Experts of a small language model: 64 GeGLU neurons an expert, 337M tokens.
Below are experts of layer 7 (counted from 0) of a mixture-of-experts language model. Rows are named router (the router's row for the expert), gate (a neuron's input weights, with its number), up (a neuron's input weights, with its number), down (a neuron's output weights, with its number) and show model dimensions 0-159. Each number is 500 + 40 x the weight over its row's rms, rounded and kept within 0 to 999. Numbers have three digits each.
After each expert's rows: a language model's description of what the expert responds to; "comes before" lists some tokens at least twice as common just after its tokens as in all text. This comes from a sample of Wikipedia text that the model never trained on. Tokens count by the router's weight.

# expert 5
router:514556494483461582477519476468565488498479544500467411482558604525455530430486403540469595530510518514452435524467500525545550457506447458512458498559496495519483529478491485570473450469537495407522530485573448536557523437492463480475528468500469537545510541516498563435508452495505485512473490487442424511450562438483426517515490532501439509518566476471481525477539532529451449514532453581481491450520445517508445490520471511510485539546505579552515495507525483467479473495519585
gate2:532494437479488444471497546379485486492461510529488548473575517527506505441454516436424454452512515497493558511488548459487552460560572521489485464510452517553508505461457530541510518431465517502551547416526590528452499446533522520479526480526538497502490494493495481508528455505550508537474530521488362530428568468586502502473471472457444482442584436499465445472563494509550526486492459509505566522439480483538525534531452459479478538453496499526482456474478402499518471511460489
up2:537507501501545487513531467493543491482521468434527503450497488527428469483484397499499499441531531460446543477496543581487459468540490503528554491491494509519497499478515556469527534540529534581615528529534525514440510525540424409524529533524495459566483500419485494560499475493583485429523452538522527472561487484547435494554516476510484399585465559547484488543473474514526447463449544563478561492554575518502499432509470472497463470542487416478509450482525481433484496509463475
down2:415528438506529376519511501508488502489416503433550479504468517466527399481494561466519473514582495408478519524468519483520473510511463447514452525494524538454459497569532515468557458518434460467466554549463498557529517490463534504573448543422565501498569496506480486502494455494524426494461499427545497494456528528565484447454520439483485505495486500547532465509542408438504463517537493491516592458520458519509493444487550495484463507520580492516481457457488519457512564443470524
gate3:520472526435544534415466496448542453484517507468492408436588524524523416484431465474512462489440524484517480443461453566486510420446480507521515473472462452486506479462456457476417478513473398507533487448502427535538466520464564547494509498486468522520523449469559498580479487457479575504513476537574494461551460504474456520548500524527507473495517524566409455520577474489465466520489443532505484535419486556478542455503456471474494489465518572456515542452448469486504485484500541
up3:504427519466477473529461528513473548547470502559532440494445463519488628446473480560542513515456445467570458455488491476475539536526530521463503450403572507471429470488488524498515502513482543493466478502431507544514460444491531484477472542413507477516464496492482440502484525443479507521573469474468552551511494448536501449507510489502548534419500598447497533556464522463489512474489534470503480513507471439454497463537548527598547462411542468443531463500490445502582443513448527
down3:486444459572544511513473496585463477495527451499474496528510516475511456509579503529459519539538439373529507526555436510445530489477538496500489490482539565490523464540566498518542493516574487538478503488503531476490528540516411547506527553508535502486499499540540480546453498507504525544578511476520443558484458495500582483462496491451437581456477509495556499503502545477565526531485518459528529566432527457447478437517502442494457451429480447469436568515558415533525421446483444
gate4:540526536521451523559537468477535539518525485480548481478515607450524427484471505530518468464466466532559560578523519470527518493453467539554557482567509503540529550484498504433453521453541475440438540507540477569486606512515536435468520534472492507486434560506523546511519495499530528425498509530499444487437561533528438570491512492504467465498489467537477542539421492533534477486513431573443491467487597469449517512470470497552517559479523468476459500549462449537470410487435500
up4:453498455511440466524575540574498514467564470558563451476494533449596511488498514486563561575442500491551464509476514495509470521466521461523489500477494625523563503523472531549539547468568544521523464506541477488529542522434488482522490526516554540475481533452458517504496488497490466515501459571446479475547538536484555474542499397508520476494447520451554539507500545497509529526558399466462481520500498474469471536507539556581597508451533523542525446480482475474482452535572436
down4:483549470512523557547454495474525540465552538517536442516518464520522472487510532506501530528462470481530508530526448529541487521478479575457481513511490492523515512504470455475526568460476594498492476448515448531520563522559517544524523497531481580546517509541585548467466479466505414479489527487523470496480546523527447557513558504525473513436449487519478395539548450525450412581524527541416515491478431496473490529467568559485499532560527505427572478470444372497482438544466474
Word-internal pieces, mostly "ur" and "s", after a consonant or capital, as in urge, Saturday, During, Honduras, Audience.
comes before: "ur", "ing", "al", "n", "ch", "ure"

# expert 33
router:427486522523486510542472583463477524476494423439484497529560426490457525518479490488441457525528503431570526506508501496470449480422523516452547429463451485507476458554467512436534526477492520544517471426468509496536556498522494476493511487492480544488498554404524431472396499514545507466541452583447522548547535477521572521475481495614452470512514479488531540482474551544486553574501584479542507528445499496508469551491589456485514527533557464479501521430487527504566488460479504
gate0:391462542475471507528442539588458376542527463475506545555448482485467506462506497501482506449534502481536512444453514489425458582505470584459485575437524520544506571600499492520453503441530501537485492478519517489513440506479470483483489501510502511368508544477441540477529523545514539458459479477518491504487547457503551456502507493555549464509474497461597477498511506447486559477501522493570529505474486497489552450494564435501507488545421503526514551506538495509476434524540460
up0:473505516498477534488483363474430557459530535487455549438448538476473497481437498528431439481525514490545474471500515539573539522557445444439453464439462517536494547473528512509486445467500498532476428525507464511460555499530538458547478488437522556513516471478483566518521464531527492460462492531487485454494547441435463489419487597521465460440435457456461519488455461512462467520512499460436502479464535455516489528486533499498403505507449491440423520549563596529494495519503496
down0:586479606484439529539528525503562454555427512465484488497537489606544548510579478498550543488482530506518481452522524464550498454490500526564458597460510518515524471509545474516457435465460447519454520462534492469526504498439476408476460501538505433534492521419500480484519484472479478513507457522509480493475471506510552467544455435437437527515537539495422494467550515457517527456463520516549591501458493531439496576517521512503525445457454460586589499543494483552513507464494515
gate1:526493520473531463450493508528527477487505483492498512523492520492528430470570522524508501554501477486546551470439477448526553523479517476520410548531491474516412547540430418435531494486555487476523539486490475545486537518550508407507515505446532466499439519486518469495471516586505545408443503532521550537486481529496425484560521415513458477490517517477551451483503584485412470524506482496430481513531532527503449468477426464495574481459581458462503554470371523547535463517487448
up1:508432537554554491458470479603523454531519571480524517435491530487422463542401526477495527560504501542508488469547442441598461526508507477519458463543558453455488490508524491534525450505519442482466518469514527518556530433534461456488515492533496441446493515507504560522471503566565488558556510490452466507450491441491482462475522480514532519467575504534440480475518508611463505612515486461495519480478506482468469568552446483463558538551549518483534502426553496571510519488467524
down1:517535521450481420501553494427517481464555502504567513482499493448500499456587474582555458501456468526472481534505594487467503563534485439538447486512459441455480481511481501501505523523543456496575558498504493551492533513448511411468524479537471486583455510446503524537495464592439453544535503541525559569532494481473476489540520492443526478532578478413505470504534538435479465443452485519537475539536559438472398487537494492487525559466519478455486544539522508525453471558526549
gate2:558519601523571456552451494510432563473503432491509486447428468585495449503486521514468445482542583546495549510522522447528518527499510492386517496536474538469471490592502505445537556513529488490507435559503466550524467473473437482545431513540521485475456566493496479544535523473461570460495472498523500531478463458549594542497508517537479428503560486438521449489499491457493451477476440491499562497410487494513523536522478442481527540476513492544528503495505492561549416469463462
up2:444432512486415500517488544508547535493518496579536484503509440513509542534452516509493507561481537500561468463539481514463526478536511473495491528414534533407473475517574494468526504489495486466505493531553601552475566469499489494476478509479475475481540469490511443486515467471474475562526485531475482537556479526545536543487449467542403520464605537541486498499529423513476403476434451484553520432460583486508581544481449498546410482449453432543493500536464527468446486473508552
down2:478526509491470487562415522509465415458522574502512489498483438453494510467466490542490484514451471521494481438492621527520436458409529515504482537462544464516396524449451489468538538542493447557434520444441487450531451566513495496500490525469473470570505463435432533519553487506521514558518500565440443539501493467465467548534447484554526549441450512507524478447529516484476483526522462517541549513487528436496528467522532570501509489484579496547526486443545461471497535473572429
Word-final endings, mostly vowel-led or plural, such as ia, es, a, s, ana, ina, especially in Spanish, Japanese and Latin names: Wat-ana-be, Mexic-o.
comes before: ",", " |", " (", ".", " and", ";"

# expert 8
router:569523559450411523489573481519452550437464530530486501575488522531552464536519457489509452488463503431519455456506475497525505530511503462552522403587539480489493483462563418468460536495498563587492457488526436515540450462506505469510471556571480593546507550552535583446504558511511475461577476510528507466444529505537540471542494484468491496523466539490508508501535576511491441505472489519536504450559431524532518490486503433541459577474528535470513453474555497539558522459493478
gate2:513452639478526484511499478484566453538521503570507510530492557462529458516501528451474496494446494504529520536581438485523517448448540468529440474517458430442409450496446484504467500525502538546434427549528467498449563490503545442445473500464496433500484523568472553449488500502471507525524549479494510567532517531523464465507487447486523413535516525520534489468527569475483504565542507509474504554489468448532533565463538487446549456440539481510560588492483553526470450433529457
up2:462508457499485537567535510577516560498495369508434421418505487483436475503509501491563584513495513500478515586535526536500478522504492532502542548472518529524540542512529546453541465431539524533488510546482464463535593475455450445422520459547485554430575468515498542549549441542503496520461508520473495508532542430533486520539509462552548517455539475500592513473528545473481478505514443475494501552433526474463474527481487511456483519449467542491529427553463497489531568558540499
down2:562493482500484536502449537480561444505486481450474512489428489460491479462498515422535510492472534465409455460500494539497524452516514562450441540522541506519455486508496496491483536442512481535466470521578422493485553478515503497529408416532560464571532522456516500492441535502546642493508499540574517481557550490506395507481466553442506532531440534497488461527510574538489480511576418511492420551528450466536489516461532507465549487502482550467541500531518523439487464532464520
gate3:544504531479546474468474588445484446544471400513506570540565441516570554554504518492547472517531565525500565458497514514492466478451522572479574496536583483507480460509539574483547535509525474510490481439463523548482455519486512445593518529482507491537561466498487535463476508497519466539495510477510485493508411510461548495528511523501534415488503479467482412465449504512437463483492498525410491523577530458530523457455510483588530538496494426515528551556493523380487489474477485
up3:530520522496549500484455451449468509531532525553562525535574491470453581497549455489451505502474511529532537450487608429524429564430534527520509450521495545516466484481553553434568422525561502423451514489552468521492484566458494534587525435542450599517542528494539466532456516485497478527551506518511515528512501469440567558539453466462468498470519486551534443507512556501489531497418511484498546505541517515517518539438545537473550447574514513538494528506517445548487533537516496
down3:490464466582412477480470449481542483572551515524482515523485474519453498493487465447565466476496545507540494489568520531522468505494473525465521466479506445452524478519537523469511446564501436453507457497524537533423466468400497564494544476451595532547508521537507483554480542504585522532455542561464521505459514476458529494513504449522524511480495520426611467509557554436505519531534485560520518519551528403501543502497589587482460525434515451452521454450530489441531502486502476
gate4:523547461559485464425457503539516513383490492561476483465458444447515460522501508475499480492474492420494534528509487465485503549476489581569450461515568513581424508510528465512555481516532491547482486468585468559576509514541491480468524478526486432507537540480519503463489481462486521478483552576464577505512437488511561536509514483468524487461417478522507504495510547469479510557540519477465473523402530439486537506467525455521523503524362546569584523505490453541549486507514453
up4:434570498589513533480534552537510534480472555429478550502521476524389411492400507509464557511482543489434496511573487517424540524452490488563472522471507460515444481487410514525464548458516461536496472534478511541501465457435439516488543476568543451457384514523474478562441582460471436549536466516453458519459494490529499492488491526485458428456477521546493505491533479510489487530505526486475517434456510463527482442522511546508511511497469413496490456539526455479533480475539520
down4:491456547434518423501523528522523439524501587521567505523444418505465498557457528513499508423487491456491461581477380450504545498475543505538538515521493491454523514489491537538492485553513570473517456516493526491549499523520538566473547545469529489444564587495444489546610568530536492518513456474466471539533526503546532477469457466517495508547477495528450538492498500488453572484458484498527466479462505556530467535513520516548432547566445497448567512539487600458449530534517551
Digit pieces inside numbers, mostly the second half of year ranges (2018-2020, 1999-2000) and table figures, plus the piece gra (postgraduate, Gracie).
comes before: " |", ".", "00", ")", ",", "/"

# expert 57
router:462503533476640514443428526508520604498583507566461466500459531602528483526518500428505546541533497523481480447495553557462525522505506513548446486512491528430504491503513423484527525500536448490521559459471470471524543456492517503509513548506424566556483495464505468542512554437477459508486488411507460571447541553490574571450465481488483516478509508520464523489435473474512450557527518472490557472472478535474504505494418513534544573467525440492479490485539470484505496522578450
gate29:417485486549509522445534512454510547514490516536449511489524455452552572578435506516478516462536524442548513538514555570446536560482521572500516508539498545490518514527477498536539542558537388531444515560494508493528501493468483506480526532480514524548464565475510438489523498509478501538547521472481576516526500571537533514527454440525516587512433521530544511504467463588480468629535536464537584492514460439488565486509432522536472497503563484497447550501514487523569441496463479
up29:543517445436473579550496489473532537507529477418507530454471456552465489535483505430474513467448471523504456510474524456419463498538510475508504377467544537547486563535526442456463610475519485444469461537566518502548496518508457491519478527530524495516551579448476517513461489474556419484430518508492515512503443514549533476571445517564488524466468531492527430490502488514490538466508535487421509561441464454434538470548451508519526519530407541510560569556516480486495539499500526
down29:448490530479475520439510470460459441486551435474497497501580520599541527512508507482502450489458462597577478546560469471488476469482456525480521436453568488476555581517510451543513498503538520461480525500565500537497491541481524433545508492525472511503507433489590498553488433442564535464513512594488505502415494568522528479537547521415501513432415553488529450524514466492464494472469486515511494561496531471469484476465476472470599503466446533438553482447523482494493516524531438
gate30:540514513471494452460481519524519615527447487517530488440458405471582499489452550470475522555524547468524499557480473533541450510454487427551396448540436524513430512537531486536545490546584517479503502487529513508569580527469508505506522532523497491551476503461463519554481514440587500464470462389435499466488498528549544507455492431463520431509518464455444508525484485545473504488535509462509435498572532461503515554491569498512504503544499521518527545505542464468501529528429431
up30:473516499527498465508555498439486430446485468472478475503520489491454526487546546567428555507540465445517510579566510456538562509539488500570550522490562526511475484515525516481548428470541466510521534516529507494429452437537519549412507509524475463556549475529503536472457472404402490595544506530490484558504486532454535445505458541472562527491467499469494499534514497509498482504476423520465457511553445556414455564463500513575508525438522472499559412449444520507488463498459523
down30:505569485493486474558506407542561405543500489485432483505499549540436495597515426519496475548471487489502447516603480537486527519552573463439538481491450525441516457446466487473437509552490504427497513492486483497570511518515470483550606511438539475470553532472583470457503463576470470514488486514504509538460520472518479454493546478424524530440481459473560531474520488521446477558527520514514414524486552508414469467482498539495553425514537504509470513527468452479545484496478511
gate31:486547542607568489496499471514475504463519480446519440452484499491541440463519546430404519561554441471485460523470455510577534459465471518528529530458435467512522422468528441549585495525444459491483556508475470475500530515537431556530572486501515497538447518561535473480477522508454471505461439515543484499467582461477516534506517442482565564519464581462530546489471470553452513504439507479478496504528528442502521521475442453543542498477536521440557556517477551488502483582488550
up31:468553506516549465529525582539546459501466526415514499426471560455514546453461530509455563575506442524495448451476525559434543573515567483482443468471474466509526481560507457419510538561487518540530497540533614440463521427494448527549588531500452538546497472526452562483484488416489520398450479531543527507538493495499462465498479526483484424502559549513518464463493484430530489523463473526507509490480487505458526468484534491529498508518449496561534532440514509496541488537537455
down31:551534520494588538548531520494595408493463469473462541506488545565482447534493459493531473522535528505526400537440514516497512484590461495561501462499480473487486452403517560563526508489478467504541458515490500547503417551520560471549527574506539503524461539509534495535536479511518443504540438548516537554454515544459454501518413504443486407479560445515488533479403488461500459522495512530541521452492481502519493525483511457446529508527496546426492557533531519422510459554469521
The suffix ic and similar tic, ric, ult after a stem, as in arachidon-ic, daur-ic-us, Mex-ic-an, sim-ult-aneously, plus mi, Mi starts.
comes before: "s", "ip", "a", "ult", "ian", "ular"

# expert 7
router:475527552472577493499457490529478559524528553575477425503516465487553509439521528421560580472469492512490519528537538471465487554546567466488511482516532519465519465472463506482547508469478462546510486535518519464505466611502530483536475492429471464497491457390599518531413502508499553440468521440503518481553457517473476455431476445508520561551531480453452560512578455490476470557525507469521466503551466432544506459499507564512402521498558444487517479495513552453537529520498508
gate3:503465491476524544445529534562439549448513479445522514520514544488549498442471501490452478551499482502534507481537489548422538464486492520533487473502488497556495463536414486561584409406481418543441463508508466495419543512485468480623505505482484465468561498462511523469476509511501523501494548491551476498482414557475525498506422511487477450484495491465465496487482486469555514577455537586522470502579540442536473500509500547490506395506517500473521579432489484556527543515567543
up3:492473555429512447437569515488585463497519476495547514503526530523556500476531465465527493523532383448418488604449507516535463551515507472448498515534533514515510491504501545499535513470496482430508520544472476486536482518534583549491542459455513512567528481494513476535459477565525600524480576528477500486478481423474527454606564551510543513470549531481459443568463495502505524527498491499410518446544418493554511484492449468532559457502449479491502442482482531448526519514519433
down3:533473480524469551550485523511531502515485438513509491480556554484509479461496461451508488447476523464624492466489450519528514474501543465499527514499560547374523498452448570525446422518425545469524521601488525503507545462485570514438462461405492485502496504464475589461494525475492480511488535538482520408463504539497560525552500498492514516589440423522548508478483549459613512452455524495550506487501434475466483545517463472478520489476448469498456514486553487511509457535479556
gate4:482502561528550432493510477565433430496502472511557464506496545546533486485437474474495527441450426499501513462513467496520493529482548546460529521483479523502526487525497499483506478510475482624549508472500512451474554557473501509559506460458509419517447522464460482494392489486555525494470499483439524451579462531456539520483598481550477501504497521396477535503553496440449499566549484569477456573535491508473510465449540481433448464446533572563455440529482533516434511518534495
up4:535592517508464555489486478531458446485521452435439441528482525491476522552607471485504411545499444466536513510506568408500509436483453455475468523538465474460455483531529559499490511445556578485453523464536528509474549477536520439441515489495507526467544444482459574483492511574545474500520461531502492514555458556453511509462505510497469502478530556517499399470456519410516509539427490493504513545508496458468572506517480444576540528541484591515473556542489469476505514457559508
down4:448483511505583491469477474541513531587478512475538442615408543501518464541476513534506467509483510477495553516449448466537418529563495608510494520518517489466504478518478469508480441506509492485463529548567589406529482470454504515473477506518512431496539440460500473534515537589512434487509463534477468449513510520469508486549525441520489495506490459450501491460524544550503534546507540541471467492480554388518557577462513450569476545474541480483555418492528526477480489562497552
gate5:495462486503538538481480552506548567415499530570477436511457467510529456468542608443451550482525506534523517475525540407542521481431467545411483497440511493496503448489538373504524514564491536530488481506529477415484464528518490450515521502489480474511523522475468557424518505489513608539450512494493508474541560524541522537469514527597477490486646464507515520542500535496524510509455512491518501578499440455496471506538475513543521482458497525479444475527491519501474415512500474
up5:561544527436483498575481486519612447543518491510502512471589513494526490493496507498592529465446506472545526487554441524484512447516443541575387478468481536593478512456517502528497491475380469529507549544474550520472511513426483516428472532476533449513500522491493469562491529551513449557537495491469556434467519494464498522600526479517510426495491536498472492526459493473394486499548581502471464463490431519486490498493506535533530509472568476591525499483511512487507471528493511
down5:545522460563466497559441537518465460509500477499569540454468488534489490589516469541512475471474533569462543527546476498536550552561546515597493458444566469511469558562568446486491531463463517421518508526456462515538502471514533572479533518526536480510484523511469504540451505510504493500507454589517468543445535485398579496502508539534540421538498481525538487462462528473457478445525482529503636433488525436447541480480448496488545487527581473467532500518490530496559474496465488
Syllable pieces inside longer words and names, like mon in Richmond, lic in Policy, van in Pennsylvania, min in administrator, plus word-initial Mar, Com, Col.
comes before: "t", "y", "ia", "ated", "ist", "ation"

# expert 59
router:493494534484480518407566550506454473506486454424526572494445483514577494549487459445429527489526523486472564576513526494544413402537504456529494460495497506532514477545524469525475483566491422491455473494589428462470492454509530586524533477516522493477484473520522497554559476482490482486446452570527520483558545432600474471510531457485549504545444501467451455530574507557522536481569541464505457511489458515514564510532517470545427511513512542472480507519480433546462474482491538
gate3:509500507589507531480435501501562510437509470495491521445462514514487439511547624523522472528463490514434547487528479451505405498490512507549401479447481440536481457619492548557534476539455518555503540497515534477445497558510512507518517495547562522459477426400443489460466498503509527480448526453515504597539491550507542420523547518558497543467488498508495531423517462481437539524519520491519507471526476483484480484461527469520463503488485573562544503486456452471503583498550531
up3:520568556545430459473440581475549451517505563527531441550506465479482515520442504492512521515444509525477524440544582519467515503523568485489495467524464503555466492503498603499484435446428557554432463517560461547536533464425503445520522389416468471531471493491446490556503539537514429512572499504485526563441528472493460500453476435420520458523508518494521548543478485416500532499425507466487479472463519516520421522496476500480495508415498535501495532496522521512514496454474502
down3:459467510426486473554500517492450538477504459419473495465494458515497474487550497522475485493500465529412478467519476455548481413430477529501483519505470527521458526498531466455432518505449588468493510466494457458498483465430440453512575518515449502484481458555583501509576462526526623440447567513445445498547516570485488572508468514509497557541485439517469470436456529500502527515539475529553516551515422528391533445522520445458541443516470494524537528511433500496458482497516496
gate4:492522496469546469518495488544444478511511565515606552531471521512503471497481572427587463476482535469471441536514482445541509510443475514500495556558525500484485469481472605539495433452433501483520516527473567557405552485477501532483513479494519533559561506524523508481490542446537483537548514456455541511483533504472438519486519486462541499516453594495522496533507459578551494497529416476438465564455456458507445580532439466501498452410505518470453512481543519498510452575529555
up4:493558466492548510472494474537451523495514504542518452576512528520466527524537521495469457465503487458592516469454514477527531502445489408586505457448547427554478467531451484528438517471481482470474501478476536511452557501532487490466554567572569528413538453534514516529506503520532532510461546506501505521461452461518432506428516460463512452500510503510457394475504454598503507533534496493429491561441500452523471461535419556488509552453481489445518501503549513506531482551515630
down4:558486494460536471458457507526482515477534460523522569492545512524448543470515531461479487553481511553526424534457542499464507526542499484498545475502469424464494508509556540482540532469472494482499463523493554594507486491459469563484507520586519499490476516377578522619550481457535475509541567520512508578509480548493462541490572539539481542514460473543460503448430497510433597450583439531469527517575465521505462471508497516497549511419480479459459499530480471537515491415487539
gate5:466520493479482473479489499576476484445531511475465568540524428474544454540479486411447453516562505466456480561496472544463463409487538466513542523484478550551567515448557531526492487557476487541483464538500533569493584489430487487557486564506465521534541545498474547540543506460518464514477516478433501523548548469487498475578477514443543518513481537541563498455555479552549435522526505552562435535441488541537479508498502503488476537448399424550521452527515410487461484492524446
up5:565488388507510569509522574473506595554528520467504476508488513519578495541491489546513507457572472469524469544574472504510556471483547586489533514519524542485513454536485510498499526424432552533557508453495489447475550483460535427519509489441483502511456488538438438528493560485541483437552524514598530510564475499546461476478482502411484496493499460434464510474472580478505467525501465526565539506519488527410520459490452481552462509521530388488501520520530554506524542506476450
down5:500556528520446498501520462525484417470556495542541537538500496527513513530533503460422480564430499422510508498464498500501491446481510500511513506562435509519479475495493551576448479503459608482511467539472552571485599487433471563446528434521491427463443489467471464579523483435496519452478507443520524474520497530470430484520468438508403496443523523503436452495564532536448527523470531510513509503475528516477454541532537538465461537479574555486486469515610443457512458485515473
Numbers after a space, mostly day numbers, years and table figures, as in January 20, 1976, 3 August 1821, 9/11.
comes before: ",", " |", "th", ".", "–", "00"

# expert 58
router:459497478459476495548487556488526472454518517494468508477575474504426555531530486514511542490509524471521471518512473469522619563572454493512582439543413499515461501518479486551516496502547521590542471499513499488512487466437515433424526550511512477494507495454538566556469493525526511535581479595458471575491568597458583441466504491569504523504531445481452465509490507450478488522462487455466491496394475507528521534516389477533493464530482518479485474439543505476535459523498493
gate0:456541540516657493525521512523554518510498515515486495452522476497507463552514504492472507469555535529473529488534563494521524510511466549499450444495511523518437516555466521544454413515494523566507459533521503536464444428469554471428556469549495525553495503449601485572475452581443522585554514503475520528556530487542480526498463433505478576387487510441493457451535506462468438484533482510518568539417533536486532517518472492478504506555490530465533537508487560492488503526464458
up0:478519490480521456549481483522442489488456535582553507539519544513565511552466478494571431531455509541525501413548494461449564443531498460510493563529484444540569516493514500491420491428522488490462528511488429518495457529500418493509511467492482570493561547465597510498515496508512483457478525518524509434553535484556424513424504536496522436447575527506435421558545487462484514511516476537441457556528554488521492573479542448561439519478582477485540455539469469508493548525520504
down0:538503484549489491499480504496483463486573561504464505569519498543497470512482439523470467470516535460499508445538475512436554479399494505450546524457511523545570529524475551466488513481594476417507496485541507453438453510585453497494538441446508548533493536522563458506526447451446459458430480433445447557493458504533520509539536480534506529505502561524508517551482448573497553425547504462494500445518470556526459471470508528509573492504575481458499505416486481436490496391565496
gate1:496584503460490447468436502471439495457508554505493471465526495494491490522485528446496497482411500553522580513531484487449487501518476487504540500526452531453511532569445508447539468495476555535535395500530519505532574526555513503559457571521485574534550442436511468542462478505524461581535540582488496471429498496436460484413526462460555591521474480519472507517530490592484484561467518497533470506506538471465514587503469473549510467507424463483477551445445502514492496578456538
up1:483441493479494459538511469510500485491510556501535528545527499506490482538459449552481398534498481490503496462431506417452539528420472464499481539473482514535558445477566471494531507399534520470407517527539430463500482503489498479496499501518597532541546397477507526584456469516506469538538502446501482524471438516397509505573461519498429480540525507517524484480451492567522475436564510504489450497566563572520507453493494541584457541434465434518473534475462510494500469559519483
down1:497512496535474514466485410562514449514511547565531498475473485499488446495519490579486468448531511526468438511507515486502599509495493528478518475493497545496484592546457497563484498488480512484574490459540565500558473530460462510492537478546545504495561440585547516511481520543448514514407492527420447499428465476500536543441435482508585518523541454473491489553542485461536526510492509484477520522511531501617541532516448523522484481487423460538486477472598502590431531416542508
gate2:547513561481564438507482483496485523510467509527454480520457461418497452529485455481503492398509412508563568471420515492556439532477437475524550506510459484501546460420515566586493453486445477504517422511532498554461457465491485492515485464447494442528573522495502455499510527459542498528476599483468448457552518531515529502469570499509498491554410570538518489488516473477494493503521488471529419440481513465523500572503536496452515550535475511565428538522555500456553492431448504
up2:507471535497490471490480457480539498385537522516510518602501550491474421473528508502455498478456537485534520485531503527477499492506527443464476490503499540463497560494546468580481534470442483527513531564507568530481514479458511480513473568445554505511495508505555628434491552436499562521547531453504440429462485517497562421494505596473472510505469486501483560518504504592511450461513473488551505591539467483485519518574511510510379503454445531503545552572494521488545533485503495
down2:541491516433510523471442492598501517479467535526524535475512500488480421540463596521534484487489467484505479472558520512498504529446521404471496433496513461484548520521519516574396505552551469500451466553514530475568478477470559589499426475510513521455471514553482488545505511471484473490513558474525559486502509532475527383493523454534461482499489468508490593483455563482517524472446507606475485519481445481594538485563486554480536530414531512516524415529501484503524528528494448
Final pieces of words and names such as ine, one, que, ure, ville (Guinea, stone, Business), plus place nouns like France, Island, River, County.
comes before: "s", ",", ".", " (", " and", "\""